python train.py --d_shared_expert=64 --normalize_top_k=false --balance_loss=0.0114 --router_bias=true --init_std_router=0.0101 --lr_router=0.00216 --norm="rmsnorm" --tie_embeddings=false --beta1=0.93
Below are experts of layer 5 (counted from 0) of a mixture-of-experts language model. Rows are named router (the router's row for the expert), gate (a neuron's input weights, with its number), up (a neuron's input weights, with its number) and show model dimensions 0-127. Each number is 128 + 32 x the weight over its row's rms, rounded and kept within 0 to 255. Numbers have three digits each.
After each expert's rows: a language model's description of what the expert responds to. This comes from a sample of Wikipedia text that the model never trained on.

# expert 15
router:129125125090147203147116141141154103112153102161077112121127125112149137094115181184124104122126158147137108077161112120140092091097198152074096116181127167102129165143132107099104149133114119157120129138101102183106131134214083090137132178114111080144157130127086142178166102145120145187143137138158140174089125128190181156105063178105096125158203127142159112198085191082127162165120
gate0:119111091170111170183090116100146103189171153114107094157097080141064128143154158238147104147127150175179072110150162101100132139103113100130110111175105172145142177126101119157123155115121120147080081194139101137098151133166129149135147167115083128130094070176098156144158163116098091087126140107090179142161128077138130152147096176101087151137136113132141073161037109124125118142162
up0:124104173128083137151072134122169098158114120180120165107136123109188127170199102082093161120142207093111135100128135161092143116117120076115141104157128105172172172091080145152106132168092182159119140104123144146140121158130117111112131149117121142139092160111102207143080140139109186148144190159087106093071161147068122129102169236107159104090103104102158143153176088141122127101101
Non-English name pieces

# expert 7
router:162147158123096146093155170125150073142139098122115100098092167129129104139072133150126166065147063076124183154134125157153151175144176138120118088153084142107167174151059089102097126148185142156165111202162136094125194128179156039143057153096107117141161135102097146099147114154127141092147151116123154141140091110168109126179119152109109106114124058153109117170144186178131125133161
gate0:141115099098116103164140143135147103087141129117112072171109121138145117148117104065129144102099100109114138139125159090112191122174210126175131136141081171144121184136133087151125108164128138090093100088173171130149119089079136123153126162177199107149173151126081138126111134198163102110173119140147105090149068093168146178109136090180119160160074095130172093087101084115137095044179
up0:080092167088066089168158055129087127097107112152077169087192114069173187127141141077117150129141105113157137090155087133136102124113114119127131143183156126135116154079119177126112117165186153140138120042105113200121113121111093087153165154171154082127127141124127172188161168141111185104150132106145157086130087093075165142143133127106101115157093113134098090123132130084127118158062
I-ending word pieces

# expert 8
router:131133180117160123160071087130178169122160103136053083129151156109199183128102090137101117142116140141124171182086140140140117111164128158072128150155162181221106147082059092133124193162142162128169141138126125091099189168144113136133132114136138150147158100154171134112097205123121139155124115092154163131135105108120125130085147194134119113169169147127206123138078120126145169132176
gate3:156120151123106226036157139180110140062098121100092086129133164149131152140090133095133119073068114138139110087116071094141155186100073142073111121164143112116167133166147144110082173163124140115156138101117142118133128103115106121099101133129087153144122154134101083061137183165119089127150123143129099150165118115117081161151188166145148150162190087125083125155093089110162165199107
up3:137209156093108061121118188157117117061136147179105146118150139098095145062130127133175140182117099138090097015107144107135150137165124174094103125140162160147147120122141129051170136126164118140128113103181113086105135057174146152126228122142121108114120129131122115116135114208120049103117134178142097103121129126157131136089164102121121141127162170093095131144099136139140149149131
Unit and leftover pieces

# expert 21
router:151094149097141104127157097141186075160219176153073108131113155109131164147096175186139157107126150098190170187100111122135095193094158162104127146141146155128108174180164082085097105145170161160134087115107115105065162182183112132139125159113160099142110120137092185147140083138100113096109122129086149096159108175150097105113088111142064099116107074144149104162115108170144110157159
gate0:151116180114075105047103133110117136120092081131118059185116073146172165107123165112154103116095055183116148122128106109098125176137154105095119119121106098146113121186086169131078152166133119128109202098067089100117139088079077121130097105130193100088145131121135087160109057161118075148128098152100124144122140109093093142156154160109135132101110128084082110153106158106065171097108
up0:088220086122072134149108097127117154088133071120145108119143180164093101117073125092158093089110109151147135159111118122161183181171125132152129159097147118111119176136158107113098154111167074138142158152127125090144090070088103116116144146154146151128112139104075048164135195083159148170109135143140162154101100112147131118161138134193129182118113179041121062127119105130164147187127
Noun and adjective suffixes

# expert 2
router:157169170123105151108096124136161131054139138084076100054135153086185131108061155120110154139158100146109137120086156130124180145125181158073106152127144128135077138134063109090093161149123174116204067103080085128110171148095072107140135160116129150193147129099091113074137124110119120103118166109140134173143089092150158088147098127191129109090187126134146111148114120125152130092204
gate3:104087123124180090082124169112132174171104134138109169092121137059134073182145176165115171098165139170094167139118064116110183122103099136089075170152149119127164119093142199171087094151083188107131085128078161158170183117141113130130134122164088135174135155127125093144051183141110099158112086109133175132111111126169125113132141114106135109075100088115157114182155124117161116177107
up3:081119102197136105173121171127151129096131101069166144171154191098139113095124137104146165131128199090153164131147155104161025125118162142092138140061142135128133116084106136156150157130102140157155131164144132196154160118122097126107116154108160189155128138182156115117126167093135112182143140115190096089100126119138139108155203136111156176138129077147092122102188055102137139149188
Latinate word prefixes

# expert 11
router:175191123151119111100156138152157153142146085143155087103093172116129146108161102183167170129166134162187151099094116137131158157163127173133088177165049154152098135136141167137102142140109136184104123164168153144068103129142144081069068185132164059102158171145091114085062135110152120117119160099155115126121125116139153104135084162169106114128085081170164143165079096127104145156195
gate0:188135094175146125142124170129160149102137095058135158089169090129086102158134118119153192195175120072177102161166147149156091135150066150038086153103118173133169146112142163131164149142143148170156121164115100122071113162109185156113081144177186142150140188109101179147121110120140121115185123112144086125091159120130122129183154095102125151137142126118159137134114121149045118086106
up0:134097171120114155102143129146076133103098082156102124121096171051126082140117070091099198093159122129160109096177126134127130083132112120161151148138181199164142112176110120078130052145115112139116129121101082148136178096180100107152138137164124052172078083186141113146104153097153100205141081136135098104098139111166114108120132122111119108179085046126133083141159150143148115134107
Word-internal d/st/w pieces

# expert 18
router:112145107103147141113107109119163162128191116165105040143132173139150199102105109099180095169167127161126137155100144107125150136113141148109103092166111113162136175155134129146080161186111151167121106104065121148113152118120102134116121183060092081111183128078089160134110104106179140103173090132151145120102049114209137155138087140124132112112150062138139084134067142139051138134092
gate0:120143166152083135110083166117181122113108110132129114145146128134158088170168124138086112140161129071126107084119189178108137075192119105151159130122132110126074144106163147077136155067099089175121124160128086072179159145101118134124100111120138057135168128145158126176098131137124085072082108120160165182120160166150113119079144107192212129171146086125089127164131151151104051122173
up0:123139095137100122208128109127142189125123117127064056133092125111197207117185137159150089112114153124087134145056151200138109127141141195105144125184084075160142170130150127136150102183106167183118170108206113116138145202117102161120116151127153147118130124126131079111119109154126088145113130156080124144094171127145072178100142141139167088110153126091135140075134117120111173126140
Capital initials of names